Weights of a small mixture-of-experts language model, trained from scratch on English Wikipedia: vocabulary 2839, 192 SwiGLU neurons an expert.
Below are experts of layer 6 (counted from 0) of a mixture-of-experts language model. Rows are named router (the router's row for the expert) and show model dimensions 96-191. Each number is 128 + 32 x the weight over its row's rms, rounded and kept within 0 to 255. Numbers have three digits each.
After each expert's rows: a language model's description of what the expert responds to; "gets" lists some tokens that make up at least twice as much of what it gets as of all text. This comes from a sample of Wikipedia text that the model never trained on. Tokens count by the router's weight.

# expert 16
router:157160087173125114204168158105100130156126130102175163110087156200138147108156071138198129099090082116155160113107159163138116150136087139079092122118155099085122087048126185120140148143176115063134101091130145106109135110141108100130125161184168151129169098090125131156185154149135173118
It responds to: Initial c/sh pieces
gets: " c", " C", "aw", " sh", "und", "ign"

# expert 40
router:139105107143097181124133073096141183098144155086193151152091169175143169135136110149147103162152087109107098118186198137113157106152092127168082120135096163145172147111188141161175083096064121135121073110122083078192152114186196147149150162062142141166128141171112115127204140154149125131
It responds to: Line breaks after entries
gets: "\n", ".\n\n", ")\n", " |\n", ".\n", "==\n"

# expert 56
router:157154105131135115203106100095094137118100049120222142155188138137192211108131079214170089129142140116097175163123166117125084113122114095085138104152068088146127185099130131081100119101117129099135116084106121099063160102102136135123092162144096144109119150183153080138166137154091131178
It responds to: Media nouns and capital letters
gets: "R", "D", " film", " album", " song", "P"

# expert 38
router:172155134119107159109102092100138121152150106104213150117146105081116167129160135143153079153110125066171114076121131144105116138159123089138077098133120065154160096128166167075107128128086124109100120141079107128078048178169105136157148112055074132138151076162124112126123179135101184232
It responds to: Vowel-final word pieces
gets: "e", "al", "ate", "te", "ale", "ade"

# expert 59
router:152110104134115151127099144138113122124121134167123126081159074136171165138112098114218140137112153032125125111158152118144116120110158108090058134145090125083188138098174101133121143137156050130114117090158088168167149089128106118081178126158083120122156117097149108195132136150135106162
It responds to: Adjective and adverb endings
gets: "ly", " it", " new", " years", " them", "ous"

# expert 36
router:158125120110151126139108106135140166154134125104086199124066143152157130146117111192107084146157143133133179113132170141111123132138091151100126106099095096076097166112163100104158148152170124127167095127094133131152173106086108165187151138095149146133111130145181118132137070120104130100
It responds to: R-cluster word pieces
gets: "r", " tr", " Tr", " Or", " dr", " Dr"

# expert 45
router:105147098158153074159100108118127125120157096097170168134094191139205179116090099151162107104092151101095153103153156156108109144139104129104084098125096114069136126074125157108144106141077106070148140107105193065117155076103103137137118121145143179138102070194131139154133136201097177178
It responds to: Table row endings
gets: " |\n", "\n", ")\n", "|---|---|---|---", ".\n", ")"

# expert 62
router:086143075156151151157124136077113151135112119146199188137094166133165155131122107127137139111126117090130150106114145116103063156119099091095138066146113100051148086114134186106130074124079120126164131068096144115087100065108077138072145187088124151161111095183090135147105126139100132149
It responds to: Opening quotes and em/prom
gets: " \"", "um", " |\n", " Al", "19", " em"

# expert 14
router:108145108155153103187110140127117094118130139059148152099134108149161120120121116088141179044119101082130109088098145177122098122158083127105084103152076110124156110102113122160161131120064134107174144120136150102091095083099198153059128137209157159140118076144134080134081171134092144129
It responds to: Mid-word stems like it
gets: "it", "rit", "erv", "ain", " main", " US"

# expert 25
router:128212094114111144172071116039112069112136148118218147088136149120146104103173111135110132081110177104186104090110203149136131120115147119134134155119105102055185135068201128092105096166151093113167122058155112087120123117105151133105133100159155163145106145165114142122132172141130118169
It responds to: Stems before suffixes
gets: "est", "ist", " play", " League", " work", " Cup"

# expert 26
router:138086075143116192107071086164102134164114143135105079161086157136143107139155104134167037143105091083131093084209128129145154163164166093144096176142141127151127127149172113120192209163105122111038079138106127160158114116102089146093093108114096189110131125125137165105158119176114119123
It responds to: Letter L and accented bytes
gets: " L", "l", " J", "L", " Cl", " cl"

# expert 23
router:112179101173160132129115188161093083133170155111077091134128089118133116133142121149152128132114134127205166120107153181105117134171100143118130125164108133083097156160101144106119089099069085154154142229140211103097196088107136073137162139137117171123060141103169124113159128117100131119
It responds to: Place-name endings
gets: "ia", "land", " States", "way", " York", " City"

# expert 2
router:141205127123116106121063120131109113130182118147157191122163180129128142100102101125116136165099103105158139169151139119181067069100174106087160097120103135114178107150168152092141160096131054104109142106095183127147126097141115157139082135116171115161118137102110165147074234167096160088
It responds to: Word-start fragments before suffixes
gets: " w", "ect", "act", "ct", "pt", " act"

# expert 47
router:149144171123162131122122069093144215151145158107102164127141126151110125137147112103144179111099133159107137157174189117097139135101079093110174124118129119135084117150131147135114106135079184057149057117150177124163166143091156154138171170092131204123141123140133135144170106092095165156
It responds to: Possessives and quantifiers
gets: "'s", " his", " her", " their", " its", " two"

# expert 30
router:100147158127170104134122092140152148104141157146128094133073118200142120093103108133118160153128129184109169142156165163097142121087075074117133111108128116051133110076128156113136098109144099169089168119136172125115187097168152149191152153072179117135115076129173083120155121142112153109
It responds to: Verb and noun stems
gets: "ip", "ep", " form", " found", " work", " lead"

# expert 19
router:097167102119149123150154149117133121098220096099132144074152125173172130106127123155076125097089060183137131132095153164076122129200144145164102119113144085187128102168154136118166169134104148134141144060121141085102121143066042131131101107167173131138093134067159082206162109071130119098
It responds to: Word-start f, l, g
gets: " f", " l", "g", " g", "qu", " acc"

# expert 18
router:150207154165164156135128129147154167134119113122146124168153136143160149173137111188143120114113138064111160161119108146175073181109083106110123088096125067162093104162110068120168118103111141118132174153150160096118174143115164179149123154141130170122121121166122172167107087180139173177
It responds to: "-or" pieces and political nouns
gets: "or", "er", " University", " com", " Soc", " Cor"

# expert 21
router:131125093147142146123098164157108136144144126122097114174167185142206136121131154182143148099136185089144122106100171109095127171131069146081109124103120094071106092088115144098080110129091131086080103124161185189101156045095062134115150135137209162070094108136134137126121141148088153102
It responds to: c and v fragments
gets: "c", "om", " v", ",", "anc", "inc"

# expert 1
router:142154114136143017157123069130149069137116102070110109094087215125129104095078156175124088118124116155085113127179118174128104148116067102151112134148109132140145108120176118054160159146152159159146098119069126112152081141130146191051200126142092111156079105130133151139193111137127128094
It responds to: Word-initial P, D, m
gets: " P", " D", "m", "p", " –", " Am"

# expert 0
router:147126082096130098102110167132151095153126135144109131204189166152153123125137144128131110114097110131130184114059146134148159142139124072145126064123115101061140138140159147145191111161077123135082103037080126098150165105131101210119112135112091125137133103166159135111109131110112150209
It responds to: Word-initial prefix pieces
gets: " re", " ch", " comp", " cont", " Re", "p"

# expert 27
router:191120112145156143139124089153121110169130126086133123144167135151123113141089113132139107077168139169137195079101199151135160167145123078158144116136130114180165123169114134104104160087179087129108133114187169103155163149179172146097117184125133155095099135121116123143141092137086153144
It responds to: List bullets and dashes
gets: "-", "|", "=", " -", "See", " •"

# expert 42
router:133167110129119159151058068171119188098131155129192169190144081113059164097130112116113126119113183073162088099100167142158082131171167100064132152153097110084148092162148141118146112122091106101097164133106135130183118125076096154147149135047118149143153101161116137109134064113111110166
It responds to: "ar"/"as"/"os" syllables
gets: "ar", "as", "os", " pl", " Pl", " Car"

# expert 33
router:085158102151170081154099078076095154155141116064175158118128184122151194106121062186152125096102121109110166104136149135158109089111118091085081089134092110073181165081137158090146088115075090106124175114122158088091205092117097132081141130096148193133121077144147142169135120181103160136
It responds to: av and ent pieces
gets: "av", " V", " m", " ent", " was", "ov"

# expert 11
router:146170152102151102150180124114102115129088167086150078177100096144130118119120119115121104128105119110172160110129120167106123169163140119067148130153090111115212161117116123158150075138056092130149103128063126135166131109125140068164100158113098182147152140133109056143113116106106119108
It responds to: Word-initial prefixes
gets: " on", " pro", " Pro", " out", " up", " sub"

# expert 5
router:092183092097131111124060149150112088132153096122133165179110139135156127119062120136133135117110086051077112102148133103177106147147132115098065095067155122167147186119194114081151120089116107120161131090146103087154137108163101124088123122105138158124094094156160173123107112148068154140
It responds to: Year digit endings
gets: "15", "09", "24", "08", "22", "14"

# expert 32
router:108154092157140100177099107083111142136162117095187172142104164160192193117097084156169114100097141096135157097133161155133084127121115101087088098112085097077158144063154159084173093127085106075127133120100170087079179069108101155108138137127150173159111059150153126166141131176095151153
It responds to: Numbers and dollar amounts
gets: " ", " in", ".", " (", "20", "%"

# expert 49
router:090156084159124096161095109080126128133162107099194197145108188198192169105096088160166126093114140102148132085135148155118082124118128141073089087109088120096128138097121159102163105110093100068118138143095196084121187061114087144138165152129141176133139069135156097163119129159098150143
It responds to: Place-name starts
gets: " New", " Br", " South", " North", ",", "18"

# expert 60
router:100167094121139125192123148133085176139131103117155145160105168110168177144102064125136099111092134126099166125140154125189109159094139124028103068100092105079169151084128141082148169132042107136167177184087134140088132127128134138138135123134161151109138097197158089184139115150120160124
It responds to: Consonant-cluster rhymes
gets: "ind", "ock", "ach", "ack", "ank", "ark"

# expert 50
router:108154093157139098177098107082111142137161118096188173142104164160191193116097085156169113100097140095136157096134161154134084127119115103088088098113086096076157146063155160084172093126085107075128134121101169087080179068108101155107138137128149173158111059150153126167141131176095151153
It responds to: Endings before punctuation
gets: "-", " |", "a", "d", "ed", "%"

# expert 10
router:131146104109159128157140107135139187121126114057085187115140170155138144046085117108178106073073159086124143153186103159140086163116124126066125132144112090115075121074141133127141062148104119130188126133071174067137150113119114117110121179138112103153115079101134133118139140092090197154
It responds to: "le"/"f" word pieces
gets: "le", "f", " le", " e", "ph", " per"

# expert 7
router:104108085140143117125114094173099161096154153087119147138118165138179166110097102136102111099097165097172150097158116136115136096097140089100079118137062106066137149049174137099111085099097087086140113091093170118067176088125104155082161137100133202171114081100126105125156126182091138160
It responds to: Letter E pieces
gets: " E", "E", " e", "2", "′", "."

# expert 9
router:058129035148140152087130141109156150117068127146145136111100115105210134125109063172081112076093102103151169107130145140100156160138163154083092130109128115140152174122139152158107138140111138106121093202128195142107120100149133134145169078120203191120111052123146090130186153166131105117
It responds to: T and all pieces
gets: " T", " t", "T", "all", " all", " All"

# expert 12
router:142154063106122170085130104155157119081130127109169108121114171086098142174121099122103176166181068069106137146038133125180118145181097087102114147134088091150181106155121165134122013113108109162165143137132177098156133137115200161115142125146104088105158198113156120162126131132148140101
It responds to: Definite article "the"
gets: " the", " The", "The", "the", "ateg", " Pl"

# expert 41
router:108154093157140098178099107083111142136160118096189174142104165159191193116097086156169114100098141094136155096133161154134083126120114103087088098113085096076157144063154159084172093127084106075129134121100169088080179068109101154108138137128149173159111058150153125166141131175095151153
It responds to: Table cells, headers
gets: " |", " —", "0", " New", "1", " USA"

# expert 63
router:152136097148116150178100142145134179143141160087089161084109130132157184105124106106200186064127118122114115092193103186161146154074077091173130131094127116161155150105089152100199120156120109127112105132164168103093181033144070119163175147149120176066084129189133148109080101156140119133
It responds to: Digits in numbers
gets: "0", "00", "50", "5", "8", "9"

# expert 54
router:044184098122113096157079120087068128115084124092165173174097189206188199110104072135169149078127094162121101109171120155126081129131184048087098122147064105079137117068115151098205098082113130136106146138101122098105142067133136110128173144125152156163111079122134143130182109151126131122
It responds to: K-syllables and fl-
gets: "ak", "ik", "ok", " fl", " |", " K"

# expert 24
router:133171157106084140147140176102144156126134152136080089220102087155109144093087095212139134177143126095090133171104158139158133170101157105126113116143161118104133128106099169132084130153209141183076122134125160170183104162113151080099166119127103157130073092111103160113099118129096107094
It responds to: Table cell separators
gets: " |", ";", " every"

# expert 22
router:086160083140140150164098111140080085141137088146143126115172131118136184119131075112213106187084123129059108096174122144081102145155117109110091119101122134161116167120191128108168136106156080112067193114128138189153105171091110137124183108139128167125126108101143122164138132135120125161
It responds to: Preposition "in"
gets: " in", " In", "In", " during", " into", " of"

# expert 53
router:108154092157141098176099107082111143136161120096189174142103165160191193117097085156169114101098140095135155097134161154134083126119115103087088098112085096076158144063155160083172093127085107075129134121100169089079178069109101155107139137128149172159110058149152126167140131175095150153
It responds to: Table pipes, percentages
gets: " |", "1", "3", "%", "2", " %"

# expert 20
router:129140087108142107161137140139155160117140136093138188147117100163178156134102095177188090134157110114089101131121115123117206070158140063089115130105146113051127173082155156132139136138172114099122123120090097064138179166119151212106180098171175145207126079173182139136185118166096149147
It responds to: Short consonant-vowel fragments
gets: "re", "th", "ir", " U", "ri", "U"

# expert 39
router:073143067142111113170133095138127147128140130054122113144085186164161167091087122154131117121091101135133118122157152138174110125163051124110033118099116149079116167048163143137154127088096141085098120167128139122111122103119135140098111148109151193158097075175164137131156112205124118123
It responds to: ac and at
gets: " at", "ac", "0", " ac", " At", " Mc"

# expert 52
router:112161123103149183122128115143152211134105113164160179088144121161149157090111133172128166169089134130103115114190150157171103130143105132099105141139132080108123136169169115066120142142070181125147144123120098148120122078162090118140127163094152145165105141097181116130161109155187129119
It responds to: Colons and semicolons
gets: ":", ";", ");", "=", "):", " /"

# expert 3
router:109110108165147117184102103127132185144221098090133133097095130142178190135097106135143091097097112122128176152124154146105056101148189082000129115124109142125160126102177144086142109098069101093149127119137149141088142066138132129134105141137118168128143047175142144157114113161099158162
It responds to: Word-initial s pieces
gets: " s", " S", ".", "0", " $", " con"

# expert 4
router:088116128106131087146167106033093135126141135096158150060122145086132125119091107136120154147131145124183090128134139160076105108165070128116063134107068142163127184105138111125137075119136102115141151064123198062120148117128104187062109156176141226155108107149118146181128062156143106091
It responds to: Word-piece "er"/"ar"
gets: "er", " Ar", " ar", "man", "ter", "ers"

# expert 55
router:115141056141141095171096124074124153144174128080177180148095199157182208097081087144154123132086131110156157079130165159140112117137135106091090117111085092062161150066177165077148113137080108056124128118077166108100161083087122119099130147152143156166131076160156122175158144177096144152
It responds to: ass and mid-word pieces
gets: "ass", "–", "'", "att", " W", "ay"

# expert 31
router:065150104155115154164148154084165203151107088081133147179129138142143147140114119196172105190125139088122148118107096154131135122144082113113079125147135124110155116080168160127171112158118145100107144063075113115122173130116107157171186169131190201105083127104137140151145104145102137195
It responds to: on and capital vowels
gets: "on", "A", "O", " A", " Con", "U"

# expert 43
router:122166157147078076159115100101134099159193107127139144123166230184113180114095139131199115121105177087089134137162116146185134104147099122087154109171093088146165112112176103155210120127121134116123129099132182089151202108141071108160123146135085140137092172052146143158124115102093098173
It responds to: d and over pieces
gets: "d", "ver", " over", " Ed", " add", " ind"

# expert 44
router:076156136160141086137135104089103133101136142091178142134107189157127159146114116140204112070109152132134124098140155119135095139134115127101103082146127122118145109069166189079175112137115094065109155077133244113107185109138084145139140137098149189175123042168166082159133160144111150146
It responds to: Century digits of years
gets: "20", " ", "19", " United", "–", " Pol"

# expert 13
router:136145088049091122132076106096086138099142124134156137095167125157134151130158105155123142105184083151127087125100194151137142080152160104132186094092096164103141126087120162117148131087114135120087165103134188162100152109105133116026149090128118114217181085188135128160139163186111130104
It responds to: Word-start R, d, r
gets: " R", " d", " r", " se", "5", " rec"

# expert 17
router:108154093157140098177099107083111142136161119095188173143103165159191193117097086156169115101098139095135156096134160154134084126119114102087089098113085096075158144063155159084173093127085106074128134120100169088080178069109100154107138138127148171159110058149153126166142131175095151153
It responds to: First names, sentence starts
gets: " The", " the", "\"", " In", " a", "The"

# expert 37
router:108154093156140098177099108083111141136160118096189173142103165160191194116097086155169114100098141095136156096133161154134085125120114102088089098113085095076158145062154160084172093126085107075128134120100169087080179069109101156107138137128148172159112057150153125167140131175095151153
It responds to: Percent, the, commas
gets: "%", " the", " ", ",", "|", " New"

# expert 48
router:135145130146112107112104132119132165140160158123134190152119126147175158147124104137157100127107144046134110102102137140176059117111140076067103131145072102132178101107143144103208025123079147116155117126047125115115121094108087189086131085151099159114116045100138150160134173138097146110
It responds to: Capital I and O
gets: " I", "I", " O", "O", " o", " Ind"

# expert 29
router:151128107114084109096115166137163149166153152159049117189122178150130116097149153107103148107126180143074077158185171116074106124124088152101143116105119081115106127135155123109162151128154142142082047133110137150191132159116155194054107161061121126139119147152144151143153188144099141084
It responds to: Plural endings
gets: "s", "ers", "es", "ions", "ors", "ies"

# expert 28
router:132155102174163120098083126100132093172172122129218129105105107115147113111109125120103134124096119098154077080105152184105095087148137033076156101092070071126164104124137148139192107127076098097118176109129145101090138123092114127134156141106153169095117115146098150133085050167099167105
It responds to: Century digits in years
gets: "19", "18", "20", "17", " ", "15"

# expert 57
router:070131086122154103181133115162157105161115129071139142127127144089192154152076133153127148172153193109165109073121161114119118112177137139102080135167099148062153162114165115098152089122116105118130142182169129153121115096110143128161162152176161160141175131158119081116142120134142130195
It responds to: Mid-word v, am, ag
gets: "am", "v", "ag", "ov", "og", "ev"

# expert 51
router:108150084115159138124125109158152150118185090118165152126109126146177167072126130138116104098108176124157121145123176107123133135134196096120136140144096098075191121086100093108164094131076079134091146164134120083099138085121204166136196139126159124154130072149139093162137125159094108131
It responds to: id and k pieces
gets: "k", "id", "if", "ick", " th", "pl"

# expert 8
router:108156094156138096177099106081112142134160117095189173140108163155191194116099084156167116099099139093133153094133162151132082129121119102084088094116087097076161144059154158080175090127084110076129127118100168089079180068110102154109139138128149171152113060155150124166142135175095155150
It responds to: Part-of phrases, table cells
gets: " part", " |", " the", " of", "4", " |\n"

# expert 58
router:122086122171148128156125139084134156155149102098137132143078122118133198116081078095141099095056138081166140079141144154157076195164130147151085093161113128113094120114141111107171110150147111094144180142128160113106195096108183117140140146163140156057097126210171068174112133155113127156
It responds to: Temporal and purpose prepositions
gets: " for", " after", " Sp", " For", " sp", " def"

# expert 61
router:104091176115111111119136127124097128112148134150182086115063127123129160086121100171124109116108161103127150108142120131144114194104128047059110114137106120105219141132151127175107108114125178076165092142097159109118101118131151101065162135094142150138119124122136128106117154101111120126
It responds to: at/et/ut syllables
gets: "at", "et", "ig", "ut", "art", "ec"

# expert 35
router:100113101137158118174130145106141182134159143130165141152135157236183157101140127202139128135127186123125159067136130108141111167135119129022090099133114063078120145122129173115159095110061094123117110142160168136175123131136213150164092116142170113118081066122135127170105149109105179103
It responds to: Infinitive to, modals
gets: " to", " would", " can", " not", " will", " may"

# expert 15
router:141134140123131057116079093107142101184138112127157147119102173156139196106087055173156130083160146130125074075114199168118094125166116142151118101112110170135143066151106107076123104151135147104088148098176126098107136074154087125090136118113082091117109155165166152137147118163119136165
It responds to: pr and ap pieces
gets: "ap", " pr", "ath", " Pr", " War", " Bar"

# expert 6
router:151215109156129133162048119102147144176143138072163166127121225135113198100083089190110121115123136098078153118122139137111108148145064096085132108105114101136146159073137166111145068101149155115121164156072125166124184144120136153092173098134157163116089104145115156184123125212125146132
It responds to: Vowel-plus-consonant endings
gets: "ant", "ast", "ort", "ost", "ord", "ior"